Weights of a small mixture-of-experts language model, trained from scratch on English Wikipedia.
Size: 9 layers, width 384, vocabulary 32000, 46.3M parameters.
Experts: 160 SiLU neurons an expert, a softmax router.
Training: a variant of Adam for the experts, 283M tokens, 9289 steps.
Below are experts of layer 2 (counted from 0) of a mixture-of-experts language model. Rows are named router (the router's row for the expert), down (a neuron's output weights, with its number) and show model dimensions 64-127. Each number is 128 + 32 x the weight over its row's rms, rounded and kept within 0 to 255.
After each expert's rows: "comes before" lists some tokens at least twice as common just after its tokens as in all text. This comes from a sample of Wikipedia text that the model never trained on. Tokens count by the router's weight.

# expert 12
router [123  82  68 118 255 133 127 109 151 146 144 120 131 113  93 103 104 157 109 124 189 150 109 148 117  73  64  92 115 149  81 117 163 104 136 145 151  88  92 114 108 141 143 117 184  99 112 168 175 127 104 124 107 162 144 113 108 103 142  91 167 140 101  99]
down0 [143 129 117  77  72 137 106 182  95 112 104 174  81  81 131 119  87 150 200 116 161 115 114 110  70 189 111 150 135  97 162 179  95 136 118 120  86 131 122  72  65 123 136 132 141 195 134 151 136 130 160 152 133 124  75 141 129  85 178 174 107 128 138 175]
down1 [112 202 152 127 105 142 130 141  90 108 175 100  77 150  80 126 144 154  68 155 118 149 131  82 103 136 152  85 132  84 114  94 118 171 148 185 129  76 140  85 164 106  82 127  62 160  80  86 108 150 161 182 140  64 155 152 147 139 146 109 101 140 139  83]
down2 [154 189  43 136  98  77 113 178 183  82  97 101  92  79 132 132 139 126 122 123 109 178 168 116 154 188 109 174 121  65 132 123  87  75 164 127 126 138  62 124  89 106 122 124 115 201 109 171 189 130 202 154 151 162  94 116 151 136 117 150  83 137 136 129]
down3 [133 181 133 107 143 152  77 154 101 141 146 148  91 114 101 102  70 178 149 124  88 106 138 131 139 114  89  99 110 125 123  47 127 106 189 164 136  97 148 116  81 162 167 112 137  96 147  70 103 118 206 111 109  75  73 158 114 180 125 109  27 161 142 142]
down4 [ 75  95 135 152 190  94 150 140 163  89 154  91 180  86 146  94 156 117 149  98  90  87 133 105 145 162 104 176 140 124 142  87 105 142 130 146 127 115 124 143 100 124 123  99 128 160 138 111 115  74 131 112  65 113 119 131 156 171 110 181 111 127 101  82]
down5 [ 85 144 122 135 221 128  97 118 131 130 127  80 176 181 131 107 191 154 159 123 120 107 129 103 130  99  71 219 142 171 131 143 145 112 113 203  97 164 160  88  92  97 100 138 134 166 157  90  86 117 112 136 116 113 149 180 152 228 127 141 127 125 131 102]
down6 [149 131 107  93 107 130  91 158 124 143  88  99  93 148  79 132 108 208 108 132  90 169 118 133  94  71 148 137  98 141 140 108 151  96 141 114 110  65  95 168 122 185 116  99 130  66 167 122  57 109 171 141 126  87 113 119 106 168  73  84  79 128 106 139]
down7 [111 154 177 146 125 166  86 104 123 199 137 142 141 151  94 104  38 167 203 101 118 124 160 187 128 139 118 147 130 147 178 137 156 128 115 151 143  91 174 109 168 153 120 118 185 120 109  69  85 102 126 143 142 122 100  92  96 110 100 142  93 140 105 121]
down8 [108 118 159 112 177 105 142  97 244 160 135 135 134 101 128 183  88 100 118 169 192  83 117  97 118  54 131 142  92 132  84 115 100  91 127 133 129 164 108 102 149 191 107  99 138 122 157  96 115 201 159  77 132  99 108 114 129 138 105  67  37 104 113 123]
down9 [ 66  80  93 160 145 124 121  82 157 124 101  88 148 128 141 105 129  85 143 127  52 115 101 181 157  60 105 211 118 142 161 115  94 107  85 187 102 115 127 115 133 165 102  93 186  80 144 126  99  87 103 114 113 150 105 124 159 147 156 141 125  82 102 122]
down10 [ 96 191 106 114 100 109  90 133  29 129 148 149 101 141 121 105 126 127  76 147 114 113 115 126 121 168 109  79 134 155 130 136 120 170 120 165 159 122 136  69 171  91  92 132  62  73  63  81 117 144 201 201 144 123 138 160 148  82 150 134 137 131  88  95]
down11 [138 155 121 118  88 139  88 154 148 133 128 120 126 129 165 128 164 150 170 137 132 162 203 118 128 117 152 106 115  96 120 178 135 172 158 126 134 204  74  72 153 145 113 121 137 176 163 149  98  83 122 103 143 143  40 120 168 139 123 161 129 164 102 115]
down12 [136 147 136 124 198 119 126  87  95 132 118 162 108  84 131 123 133 106 159 109 125  94 120 130 152 159  69 167 140 105 111 111  99  71 174 178 179 101  72 100 113 166 159 103 175 179 104 156 183 158 166 102 116  95 117  79 169 142  84 151 107 109 135 130]
down13 [152 204 116 115 109 146 163 114  94 136 138 100 131 111 137 119 172 148 100  75 143 124  82 115 154 123 151 150 132 134  87 142  72 129 123 137 124 151 137 150 169 176  93 106 139 161 130 167 142 156 129 116  93 111 126  73 164 154  98 134 155  73 111 152]
down14 [103 144 164 117 177 188 100 127 183 166 168 113 108 171 119 136 133 101 159  91 104 108 113  78  75 165  57 106 181 118 138 126 132 133 162 163 119  82 151  90  85  84 159 113 152  82 161 103  96  73 126 149  81  91 109 167 162 145 150 156  72 128  72 136]
down15 [152 111  62 105 105 116  85 154  99 138 138 178 159 201 147 131 132 164 116 137  50 116 106 166 108 126 126 127 180  72 199  91 184 103 164  92 164 134 148 126 134 193 132 107 152  52 164 103 116  94  84 152 130 177 104  82  95 118  88 139 193 151  78 106]
comes before: " to", " in", " by", " of", "s", " with"

# expert 3
router [143 115 126  92 233 122 148 119 198 167 128 107 172 139  86 155 134 114 171 138 192  79 115 135 116 113  88 133 141  65 159 130 123  77 175 130 114  81 120  56 143 109 136  95 176 138 143 136 160 160  67 131  87 123  94 145 132 110 145 123 170 148 102 150]
down0 [125 119 144 208 122 165 149 104 107 128 130 142  93 153 147 129  75 167 167 143 168 151 124 126 166  92 196  92 159  76 109  83 130 114 108 141  90 108 100 124 127 184 133 128 141  89 111 156 142 114 162  71 138 182  69 127 111  85 102 170 148 145 115 187]
down1 [ 95  95 159  77  78 129  76 186  85 126 178 131 144 105 121 154 145 121  86 120  97 171 126 128  87 162 100 120 140 127 141 163 147 158  80 132 128 151  91 136 115 146  85 104 114 154 173 156 124 152 155 106 164 139 174 160 154 144 181 123 159 129 149 107]
down2 [138 156 147 115  71  85 126 137  95 134 136 108 193  95  45 122 164 135 142 129  99 120 149 104  77  79 138 150 123 112 119 193 123 177  96 133 116 202 103 114 154 114 117 143 171 130 115  96 161 135 177  87 104 128 106 158 183 122 134 149 168 175 167 151]
down3 [ 90 105 136 199 151  96  91 131 120 100 158 107 164 145 111 150  80  81 146 117 109 124 120 134 163  99 109 137 121 149 197 106 190 131 162 141 114 174 115  86 160 156 116 136 141 116 112 151  78 106 164 113 151 175 117  84 117  94 149 148 134 121 164 158]
down4 [155 159 157 203 101 118 157 157 106 170 130  86 177 128 125 107 150 129 176 141 143 123  86 102 122 128 107 194 128  93 134 133  90 177 121 119  92 137 140 170 204 130 164  80 102 137 122  89 130 120  95  84 141 156 116 192 154  98 146  96 141 125 174 140]
down5 [122 102 123 108  83 152 138 176 122 112 140 129 150  94 181 135 116 138 144  83  84 147 113 110 167  88  96 111 139 101 174 117 139  88  95 127 137 143 144 128 156 108 153  28 204 140 154  68 179 150  93 105  98 156 108 146 132 196 106 134 112 118 171 150]
down6 [ 97  97 155 161 112 178 118 157 125 133 158 110 139 114 202 145 115  56 120  86 108 116  84 134 168 144  59 168 123  77 131 136 145 139 124 129 120 153 179 199 175 129 131  59 115 147 128  60 133 101 103  91 140 125 103 134 140 142 158 122 161 136 187 101]
down7 [125 102 136 151  77 114 143 147 141 107 102 116 183  82  37 130 137 172 195 145 117 108 163 110  98  90 136 141 105 110 129 147 133 133 196 133 120 150  76  82  83 120 154 169 196  87 145 104 149 113  76 113  82 139  75 156 156  70  96 137 131 171 163 171]
down8 [ 82 139  98 183 160  87 121 124 164 134 130 110 139 128 117 136  83 131 175 134 177 135 132 119 123 168  70 107  90 118 145 157 177 119 126 165 169 135 127  88 100  73  69 128 147  99 154  92 116 117 114 119 106 180  78 103 100  96 156 140 119 116 172 153]
down9 [ 93  96 112 158 212 109 133  70 132 139 138 136 107  74 108  90 112 139 141 107 166 144 125 118 154 114 119 172 147 153 134 123 133  98 208 134 100 157  96 155 104 156  79 132  88 117 161 127 156 119 154 137 134 219 103  87  74  67  91  71 192  76 106 136]
down10 [117 116 121 147 104 123 163  99 151 125 115 140 118  66 110 104  98 139 158 158 110 118 149 135 171 142 175 132  92 117 128 175 135  77 215 112 117  64  92 133 117 159 138 103 136 124 132 118 155 150 104  77 101  92 122 172 110 181 128  96   0 116 137 136]
down11 [106 147  88 100 112 103 175 154 157 113  97 120 149  74  96 165 143 135 137  99 139 129 115 134 168 196 102 123 122 198 146 129 181 128 129 141 129 154 139 114 135 121  98 109 101 126 171 105 131  91 113 145 160  86 151  95 128 145 135  95  91  68 196 123]
down12 [129 131 116 113 120  99 134 132 118 142 125 121 217 128  91 143 168 129 135 132 120 108 130  78 109 157 143  84 115  77 144 126 121 193 105 145 143 139 149 118 117 106 113  88 149 188 136  52 167 171 117 114 147 113 131 187 178 139 197 114  85 140 148 131]
down13 [ 97  93  77  85 115 120 118 126  79 140 161 117 119 123  87 138  81 143 174 105 148 120  90 146 127  92 106 168  90 107 113 147 180  66  44 102 106 144 107 172 183 145 120  69 151 139 132 120 120 162 136 108  94  76 120 119 135 157 136 162 145 117 174 164]
down14 [105 156  72  50 127 129 120  79 117 142 151 152 133  91 115  97 134 145 107 125 147  96 132 114 168 124 112 138  93 116  83 127 143 119 104 115 133  95 136 170 101 149 112 135 117 160 164 116 148 172 117 175 134 117 147 133 115 164 178 153  92  58 131 170]
down15 [148  87 150 151 107 183 151 187 172 142  91 122 160  94 197 139 149 102 157 172  97 113 125  75 135 160 109 118 120  81 132  90 100 168 143 124 113 148 158 153 183 119 161  71 137 113 164  88 102 136 113 123 111 127 139 172 117 141 119 121 115 160 204 172]
comes before: " of", ",", ".", "s", " in", " and"

# expert 9
router [189 153 129  80 145 126 124 119 142 107 113  77 136 111  88  69 134 142 132 125 160 113 127 153  69 147 125 136 137 128 127  75 170  63 107 166 114 114 108 124 112 138 164  93 151 148 106 178 133 199 120 109  62 145  88 136  76 125 154 120 132 128  98 130]
down0 [147 152 191 109 141 116 108  92 122 131  63 106 141 113 170 137  81 132 143 113 179 183  75  72 124 119 137 129 114 179 139 152 159 157  95 125  92 171  72 111 135 145  86 153 139 143 129 192 179 154 204  88 195  93 163 117  87 110  83 116 105  93 156 110]
down1 [132 122  98 149 114 109 154 135 113 136 109 113  99 144 129 119 168 163 138 131 132 101 109  92 113 105 141  90  99 120 105 135 148 140  84 139 126 149 124 162  98 124 150 134 104 128 101 119 134 131 128 100  56 142 173 119 107  89 174 112 158 172 134 121]
down2 [124 102 107 101 133 165 111 146 127  68 154  81 211 178 124 133 186  71 163 160 161 114 148 127 108 191 158 151 125  77 126 182 112  68 108 174 140  85 181 177 122 153 143 169 140 125  90 174 161 126 167 139 136 126 172 116 160 171 136 146 141 151 146 147]
down3 [111 119  97 150 125  85 101 137 131 111 108 150 135 140 161 155 148 157 162 147 161 148 131  44 113 180 102 135 122  89  72 180  89 178 115 159  98 155 148 115  86 151  76 120 102 119 112 112 170  76  74 139 131  54 132 100 173 109 157  97 126  91 134 119]
down4 [168  96  53 129 136  56 209 146 198 113 147  76 167  95  91 132 134 130 124 137 111  89 125  83 165  98 112 132 104 151 172  88  78 174  98 123 143 142  95  99 143 160 129 171  69 131 130 117 141 134 116 105  95 116 115 155  99  87 121 153 189 102 104  81]
down5 [158  90 120 111 111  90 128  78 118 119 166 173 164  84 148 153 187 152 121 152 157 110 151  83  95 116 114  96  96  97 144 140 134  86 142 153 123 152 142 113 131 158 110 108  94 125 132 118  95 133 178 164 157 186 115 127 137 155  81 127 191 180 116  73]
down6 [105  34 154 130  60 124 166 202 137 104  61 170 126 155 145 185 136  55 129 135  86 107  90 121 171 121  87 145 117  89 139 103 179 105  98 144 131 173 108 169 121  75 101  61 106 188 116 103 158 132 162 124 171 172 125 169 132 102 145  99 168 137 140 151]
down7 [ 71 131 112 112 109 154  67 167 139 134  48  63 161 120 113 113 223 104 144  86  90 115 164 133 170  85 104 125 130  95 167 173 145 188  95 108 168  97 165 109  51 121 107 155 126 113 116  66 128 143  85  78  97 144 140 104 157 102 127 143 122 121  73  88]
down8 [144 130 110 174 118 153 141 152 112 139 112 128 137 122 148 114 100 183 169 134 144 140  59 160  95 183 131 130 128  99  49 104 103 123  97 101 109  90 125 142 111 175  91 190 156 135  81 137 131 149  95  75 188 103 149 169 114 144  80 146  90 147 162 101]
down9 [149  87  67  92 141 110 177 140 107 123 125 118 142 121 168 162 156 166 131 154 149 112 151 107 123 152 152 174 115  86  90 160 129 161  36 129 163 134 126 133 113 150 109 134 114 160  58 129 111 161 122 162  79 163 137 123 215 105 127 145 119 160  76 165]
down10 [132  79 165 124 155   0 157 165 148 106  73 150 123 137 141 166 146 121 103 122 131 120 135 101 150 172 134  92 119 133 101 125 146 110  92 109 142 108 143 144 106 107 109 101  84 134 143 101 159 170 137 134 171 137 156  79 194 124 128  53 150  52 133 146]
down11 [ 89 147  74 120 104  81 119 127 143 142  88 140 130 171  73 130 162 130  97 134 135  58 165  98 139 150 160  76  94 136 110 126 139 119 102 162 144 150  85 141 178  83 187 134 111 120 131  75 156 122 164  79  70 151 112 147 100 115 107  85 158 136 184 131]
down12 [130 139 108 107 135  92 105 123  87 138 121 110 144  95 200 125 121 169 125  74 175 150 126 125 179 126 119  96 127 145 115  84 110 103 168 120 101 153  87  60  79 141 126 130 146 111 124 144 160 150 161  72 117 100  94 151 117 124  98  98 101 146 123 152]
down13 [116  24  94 102  58  95 147 198 108  99 172 128 149 113 147  90 110  80 100 156  97 154 150 109 193  94  81 151 129 106 135 141 152 106 135 124 130 179 123 132 117 102 141  98 104 149 157 108 128 103 141  98 121 140  79 102 212 153 176 134 190 107 123 156]
down14 [ 96 102  85 141  71 193  97 161 145 119 119  82  89 105 100 101  84 123 160 108 113 104 144 127 196  72  98 125 135 124 121 148 157 105 156 108  95 172 167 103  99 139 120 171 164 115  85  79 105 102  92 164 115 129 114 155 122 111 171 149 105 140 129  86]
down15 [111  87 138 124 107 142 114  96 127 102  58 104 120 171 131 149 152 137 204 173 104  98  91 144 135 115 161 178 139  71 194 187 168 189  63 143 127 152 178 110  97 144 106  90 104 101 108 131 103 168 133 158 109 168 140 174 156  95 104 146 136 164  84 115]
comes before: "-", " the", "s", " and", " a", " which"

# expert 2
router [172  96 118 112 157 124 138 147 133 139 147 159 132 125  51 101 119 171 105 142 147 112 114 125  97 134 116  66 116 134  75  88 127  89 103 132 124  82  74 116 114 137 121 160 172 121 168 147 184 215 121 122 116 190 112  95 111 134 132  88 137 123 130 119]
down0 [146 142 113 152 155  94 101 171 163  68 129 126 115 121  90 157 115 111  84 151 109 124 172 170  73 147  94 175 132  87  83 125 184 129 128 158  80 209 131 129 158 106 140 123 140 193 195 167 140 127 142 120 135 121 127 133 164 140 109 158 112 116  77 165]
down1 [156 137 134 159 117 122 143 147 115 160  76 131 115 136 138  68 121 150 110 130 110 157 168 121 171 140 113 156 122 181 148 121 115  86 112 138 152 131 125  63  92 102 145  83 158 171 162 158 138 128 137 141 102 155 134 216 103 106 160 116 134 166  92 171]
down2 [144 111 126 101  42  27 133 110 112 134 108 123 131 114 134 105 165 109 123 153 128 131 139  91 189  62 132 110 189 130 132 104  73 146  65 113 117 136  79 138 175 151  76  80 126 121 137 127  88 101 140 130  95 116 175 134 132 167 162 116 131 101 117  78]
down3 [162 123 157  92 151 169 142 156 107 168 123 147 197 118  70  98 123 139 132  69  99 164 186  52 117 106 168  75 114  95 133 120 100 131  83 135 139 145 113 134 142 190 123 126  48 140 173 127 106  99 178 169 125 100  85 133 115 119 156 118 124 137 171  93]
down4 [169 112 129  59 196  85 142 115  96 133 193  96 162 168 132 182 130  92 115 117 152 163 146 133 126 147 169 181  84 161 104 125 159 113  91 134 154 170 172  48  71 187 100 110 166 139  97 130  93 113 136 110 137 122 116  72 163  78  98 101 164 113 106 187]
down5 [122 123 140 136 123 198 129 110  96 131  85 125 177 163 156 116 121  96  91  99 140 114  91 138  83 105 169 169 107 156 120  86 147 120 138 134 154 103 179 145  71 173 116 178  98 115 144 158 122 141 145 152 148 134 109  57 125 103 100 152 128 102 156 109]
down6 [102 103 144 140  54 128 117 171 123 175 151 167 156 134 141 108 102 115 151 139 144 129 164 152 157 134 120 111 170 107 183 131 114  97  96 119 157  93 149 114 137 121 103  84 138 152 147 113 114 131 177  95  97  81 131 141 136 159 172 182 128 100  61  74]
down7 [134  59 132 100  96 136 162 163 125 116 142 104 201 101 100  93 144 163 148 171  97  89 123 106 181 116  96 131 135  86 148 114 125 144 103 176 121 108 159  39 119 145 124 105 136 128  96  63 102 121 117 125  92  99 123 117 138 126 168 180 154 126 142 105]
down8 [165  89 123 134 173 105 126 155 174  39 103 137  94 117 130 120 147 108 104 154 119 132 137 141  99 142 118 181 136  84  89 136 157 139 146 113  98 255 112 122 143 122  70 116 108 173 168 176 111 114 160 105 135 125 116 148 140 136 137 144 150 115  84 115]
down9 [205 167  99 154 232  42 161  88  56 101 134 120 103 144 100  61 128 153 165 179 108 125 111 181 126 150 171 151 136  92  85 206 139 137 165 153 159 185 170  48  91 104 105 113 119 133 134 158 147 115 190  93 131  64 123 103 148 127 135 133 137 123  69 136]
down10 [168  87 108 113 166 146 154 140 123  80  94 132  99 153 143 109  64 140 131 147 178 158 105 143  50 139 122 112 144 156 151 161 118 101 121  91 136 177 142 148 136 109  83 103  56 127 128 132 121 126 189 158  65 110 109 111 137 145 129 164 138 144 125 110]
down11 [154 116 109 174 158  85 148  71  70 145 189  94 123 123 143 143  82 119 152 115 138 104 155  84 159  86 151  75 125 168 115  88  81 113  91 102 153 124 158 136 135 127 123 140 137  64 110  75 123 111 131 179 185 118 143 121 109 118 126  49 126 129 112  84]
down12 [102  81 120 129  41 121  82 148 133 120 108 191 100 142 148 103 135 139 191 140 104 146 162  95 181  93 170 120 138 124 126  73  87  91 114 124 129  68  62 125  96 124  97 111 157 123 147 108  72 124  78 197 106 126 131 168  97 138 161 127 115 109  99 133]
down13 [105 121 178 148 169 162  98 140 150 141 171 136 159  99 106 116 135 114 133 129 133 107  79 145  85 119 100 180 130 135 113 139 126 133 115 156 130 157 136 135 133 148 162 130  81 158  98  95 108 131 100  77 144 132 164 128 135 164  64 170 134 149 168 152]
down14 [156  85 176  85  63  78 131  96 150 138 121 120 158  86  65 108 139 129 120 110 117 121 179  92 208 109  56 108 141 130 120 117  63 202 127 129  96  91 130 123 155  82 167  92 120  94 116 105 144 103 155  89  90  92 108 147  79 141 207  93 118 109 129  80]
down15 [ 78 154 154  86  72  75 113 151 151  81 153  81 173 168 107 153 145 172  86 120 125  87 146 118 111 138  80  48 122 156 141 120 177 154 136 155 164 139 109 176 135 174 135 190 116  78  93 101  88 146 220 153 131 137 125  87 128 126 111 121 117  77 215  89]
comes before: "\n", " The", " He", " In", " It", " This"

# expert 13
router [169 145  89 109 133 142 156 186 180 159 134 146  63 119  86 127 144 132  91 155 161  92 108 118  78 134  67  66  74 119 150 121 105  98 146 135  99  63 119 135 145 118 137 138 138 155 123 149 193 139 110 170 110 106  94 113  73 133 106 129  91 156 121  64]
down0 [ 83  98 196 155  91  83 134 129 138  80 116 140 114  94 156  87 117 128 109  69 121 148 209 150 139 137 124 123  72 193 112  76 127 163  74 134 102 139 149 149  98 191 142 122 152 119 153 112 100 133 137 156 122 152 132 120 149 112 166 109 126 118  86 129]
down1 [136 135 109 150 110 170 145 125 105 111 161 149 145 147 126 119 126 137  96 147 163 144 100 144 113 120 150 116 139 155 165 120 164 136 137 127 107 105  66 181 121 116 179 140 174 107 120 165 153 171 112 110 114 120 101 134  69 138 114 168 112 182 111 137]
down2 [126 132  65  56 171 196 161 169 154 100 146 143 105 123 123 153 120 122 135  86  98 137  66 131 142 126  78 123  67 134 148 204 139  86 120 196 152 118 106 106 137  92 162 115 106 137 134 116 179 112  43 138 102 102 159 133  89 105 101  70  93  92 160  99]
down3 [113 163 136 146 226 139 157  75  98 206 122 154 116 156 141  91  81 135 171  72 178 150 113 139 106 128 118 143 148  91 102 138 130 116 156 121 161 146 181 101 132 113 138 148 129 137 150 140 132 151  82 150  92  76 141 140 151 118 112 100  96  64  95 129]
down4 [154  93  99  96 104 206 175 187 153 171 163  99  79 140  99 101 113 139  93  95 153 143  97  89 143 142 108 109 141 155 232 165 135 111 142 183 188 106  70 104 192  39 176  87 130 120 123 150 137 106  80  84  57  83 110 156  89 111 106 135  89 147 202 123]
down5 [146 151 142 135 156 139 117 134 133 126 103 139  79 108  90 144 144 157 161 158 147 110 170  49 115 146 159 149  57 129 109 106 121 127 125 173 142 109 119 105 131 105 158 112 104 148 157 153  94 118 155 162 153 172 151 136 155 124 106 107 118  92 105 103]
down6 [112 139 103 116 151 110 109 146 109 144 142 146  70 104 167 118 182  68 155 124 125 143 171 136 114 176 127 160  77 165 157 142 109 179 131 125 132  84 155 141 119 120 169  81 117 123  83 171 146 119 141  69 112 135 138 123 118 181 152 145 138 155  92 117]
down7 [123 164 170 123 152  99 121 124  86  78 167 161 167 139  97  85 132 119 132 141 115 102 202  96 100 168 185 146  85 147 121  76 152 155  53 162 116 129 131 119 125 149 140 135 160 159 170 136  82 132 160 166 144 113 154 104  89 129 144 133 117 120  59 183]
down8 [146 148 127 107 248 161 148 139 104 130 141 183 104 201 155  98 141  46 154  79 133 115 111 151 110 122 102 119 129 127  95 126 187 117 111 117 186 108 199 157 155 126 189 153 189 146 119 145 144 148  91 111  92  95 114 152 126 146 109 106  99  76 116 119]
down9 [ 96 126 142 127 151 142 118  62 134 142 120 115 137 116 150 192 141 168 175 106 136 109 159 115  67  74 110 197 168  83 102 133 194 106 133 137 179 118  80 114 125 153  85 184 167 138 104 138 163 144  78 177 202 174 150 129 169  81 137 139 184  75  77 121]
down10 [105 182 165  76 153 131 101 116  89 165 119 168  84 100 120  32 131  67 141 101 159 143 179  77  80 196 141  83 119 174 151 108  86 141 141  92 124 115 142 143 103 131 150  41 109 101 135 166  88 183 167 100 116 106 123 124  93 181 121 176  83 106  93 129]
down11 [142  95 105 162  90 155 129 127 178 135 103  68 129 127  96 129 139 144 113  94 151 154  85  42 123 145 124  55  92 174 141 158  86 142  86 115 139 142 121 157 216  75 140 173 127 164 128 128 126 166 131 112 122 165 123 206 163 133  75 110  96 134 190 144]
down12 [ 95 157 141  95  79 100 123  68  92 142 111  99 126  90 160 172 124 129 145 121 122 178 146 140 106 126 100 172 161 130 147 129 107 112 185 114 176 157 113 103 102 136  84  62  63  54 171 131 118 112 108 123 139 135 163  77 130 163 142 120 155  92 152 178]
down13 [102 172 173 118 159 118 102  92  94  91 132 174 130  97 110 103 182 108 106 113 136  76 159 145 103 159 163 119  77 167 143  92 182 172 126 110 102  81 148 108 104 156  95 151 155 125 133 118 135 132 124 122 178 134 105 170 144 119 174 157 118 123  78 119]
down14 [183 124 117  99  62 144 127 179  89 117 189 159  75 109 130 160 114 121  86 133 113 151 100 169 105 135 123 157 117 185 136 163 147 132 150 107 114 116 126 117 161  99 173 166 125 109 155 165 137 139  97 128 112 156 114 126 138 129 140 165 145 156 120 139]
down15 [102 191 109 156 158 158 115 149  81 110 111 121 109 117 163 107 156  56 119 101 138  84 103 154  95 102 137 157 132 157 123  61 152 159 128 130 126 108 184 139 158 135 174 130 168 120 127 143 139 128 146 150 125 134  76 109  96 149 100  94 119 153 138 137]
comes before: " |", "th", ";", ")", "/", " m"

# expert 7
router [181 133 117 149 148 106 172 135 159 114  88  66 120 141 119 135 116 161 109 190 134  97 129 125  73 104 160 111 160 109 121 131 117  68 102 145  75 111 141 134 144 154 146  66 190 108 100 131 170 142 106 161  80 102 142 163  69 104 164  94 140 140  95 140]
down0 [114 134 106 196 108 171 159 150 190 129 188 169 111 165 176 118 123 107 100 195 173 158 196 132 125 146  95 145 151 181 125  70 139 110 171 145 105 131 159 188  88 142 134  70  85 113 119  97 195 113  91  96  87  84 180  93 109 121 107 123 145 144 105 106]
down1 [174 145  60 136 133 188 116 151  72  88 166 187 134  95 196 119 105  43 128 147 144 135 169 154 131 144  97 136  89 158  90 129 122  98 172 136 142 188 160  91 123 145 100 108 138 148  94 131 160  90 160 129 137 114  97 112 137 102  80 159 135 133 123 182]
down2 [145  78 144 115 149 120 191 100  81 150 136 115 144 131 101 142 164 100  80 165 140 116 169  57 176  88  92 135 101 105  83 158 129 193  85 104 192 152  71 150 176 104 116 161 182  93 134 181  76 119 194 165 113 170 154  81 111 124 162  70 152 124 138 208]
down3 [120  76 116 140  76 112 112 151 125 146 133 137  82 144 104 124 113 125 117 186  79  30 113 115  87 114  72 115 150 185 157 130 117 100 116 137  81 171 177 116 208 150 159 121 107 145  84 186 188 111 163 144 150 151 132 159 127 134  72 186 199 105 160 175]
down4 [110 140 128 116  97  80  75 103 147 131 138 149 170 176 196 203 132  93 146 132 141  93 129 146 109 139  97 110 110 108 148 137 171 129 122 120 101  90  97 130 163 133 157 106 160 211 114  91 146 158 125 178 132 100 112 113 113 148 147 176 117 127 190  78]
down5 [170  98 139 126 120  97 152  78 124 150 178 111 144  98 130 127  76 157 203 145  92 105 116 116 101  82 122 139 148 113 135 176 120 117  61 139 136 155 143 113  75 192 180 126 119 179 134 183 142 136  89 128 168 132 131 161 150 209 102 111 109 123 106 134]
down6 [113 190 103 103 142 122 101  83 118 156 123 150 162 149 135 194 136  88  93 114 175  71 151  94 161 126  64 136 145 118 100 178 144 132 142 109 147  78 141 109  92 141 124 147 169 122  65  98 164 120  93 174 129  72 194 128  85 111 164 188 209 105 137 115]
down7 [135 160  74 173 138 152 107 120 129 125 128 179 157  89 217 103 113  55 168 114 140 140 147  89 113 118  94 104  77 136 124 175  68 114 149  97 176 169 121 111 128 129 131 136 150 159 107 116 122  93 127 140 214 108  81 140 145  74 103 131 135  89  96 162]
down8 [147 130 126 142 122 168 168  88 143 150  87  60  89 164 155 181 190 131 116 210 115 178  99 135 103  83 148  98 194 152 135 173 144 109 115 105 157  86 210 193 188 127 150 147 123  62  25 227 185 139 125 143 133 162 115 162  61  85 117 192 207 121  92 128]
down9 [105 155 165 109 124 175 128 146 145 126 135 158 151 132 142 141 176 159 163 151  86 112 141  92  58 145  96 114 115 154 148 107 109 136 145  79 123  90 128 129 127 174 109 123  71 155 178 148 106 174 142 172 188 143 125 127 142 167 125 145  63 101 157 164]
down10 [105 162 114 143  76 184  98 143 105 108  74 107 144 119 123 157 139  96 140 159  91 138 113 154  64 144 141 154 128 109 163 147 139 128  94 127 102 117 126 137 116 162 125 114 162 187  71 149 128 152  86 175 177 160 138 127  95 149 149 164 123 121 155 134]
down11 [105 153 120 103 160  83 134 159 162 141 170 151 177 161 175 130 124  86 146 130 164 118 162 121  74 104  55 179 153 145  94 177 156 150 118 139 146 124 111 146 130 133 117 173 166 182 116 103 117 124 155 211 160 100 103 122 110 154 131 130 152 143 155 152]
down12 [103 141  82 131 131 128 143 135 117 161 138 121 145 155 100 128 141 108  84 152 147  92 208  47 175  99  75 129 116 127  79 160 179 210 143 152 168 191  93 129 167  81 120 144 176  70 138 147 149 117 142 180 124 141 137  63 109 126 188 115 165 139  92 195]
down13 [124 123 123 100  89 192 126 145  68 121 114 188 103  60 106  84 112  96 128  92  68 120 116  65 131 137 169 118 140 129  60 178  93 153  86  94 180 174 138 113  72 194 165 159 171 188  98 119 183 154 118 136 178 119  95 157 132 135 129 140 103 163 148 180]
down14 [ 85 104 150  85 154 131 105 134 115 123 168 116 130 107 109 126 137 150 195  98  99 186 115 120  98 168 159 199 113 146 128  80 123 147 154 172 104  45 114 140 101 141  83  79  64 110 157 114 113 127 170 108 167 140  87 177 127 155 110 102  71 159 147 162]
down15 [142  23 154 116  99  81  77 144 156 133 104  79 107 122 110 145 164 122 161 146 117 105 110 130 112 183  88 180 151 139 125 187 139  97 135 157 104 151 166 131 161 153 171 109 120 173  86 160 150 118 148 136 107 107  88 141 142 119 101 181 193 122 118 110]
comes before: " the", "|", " a", " his", " he", " this"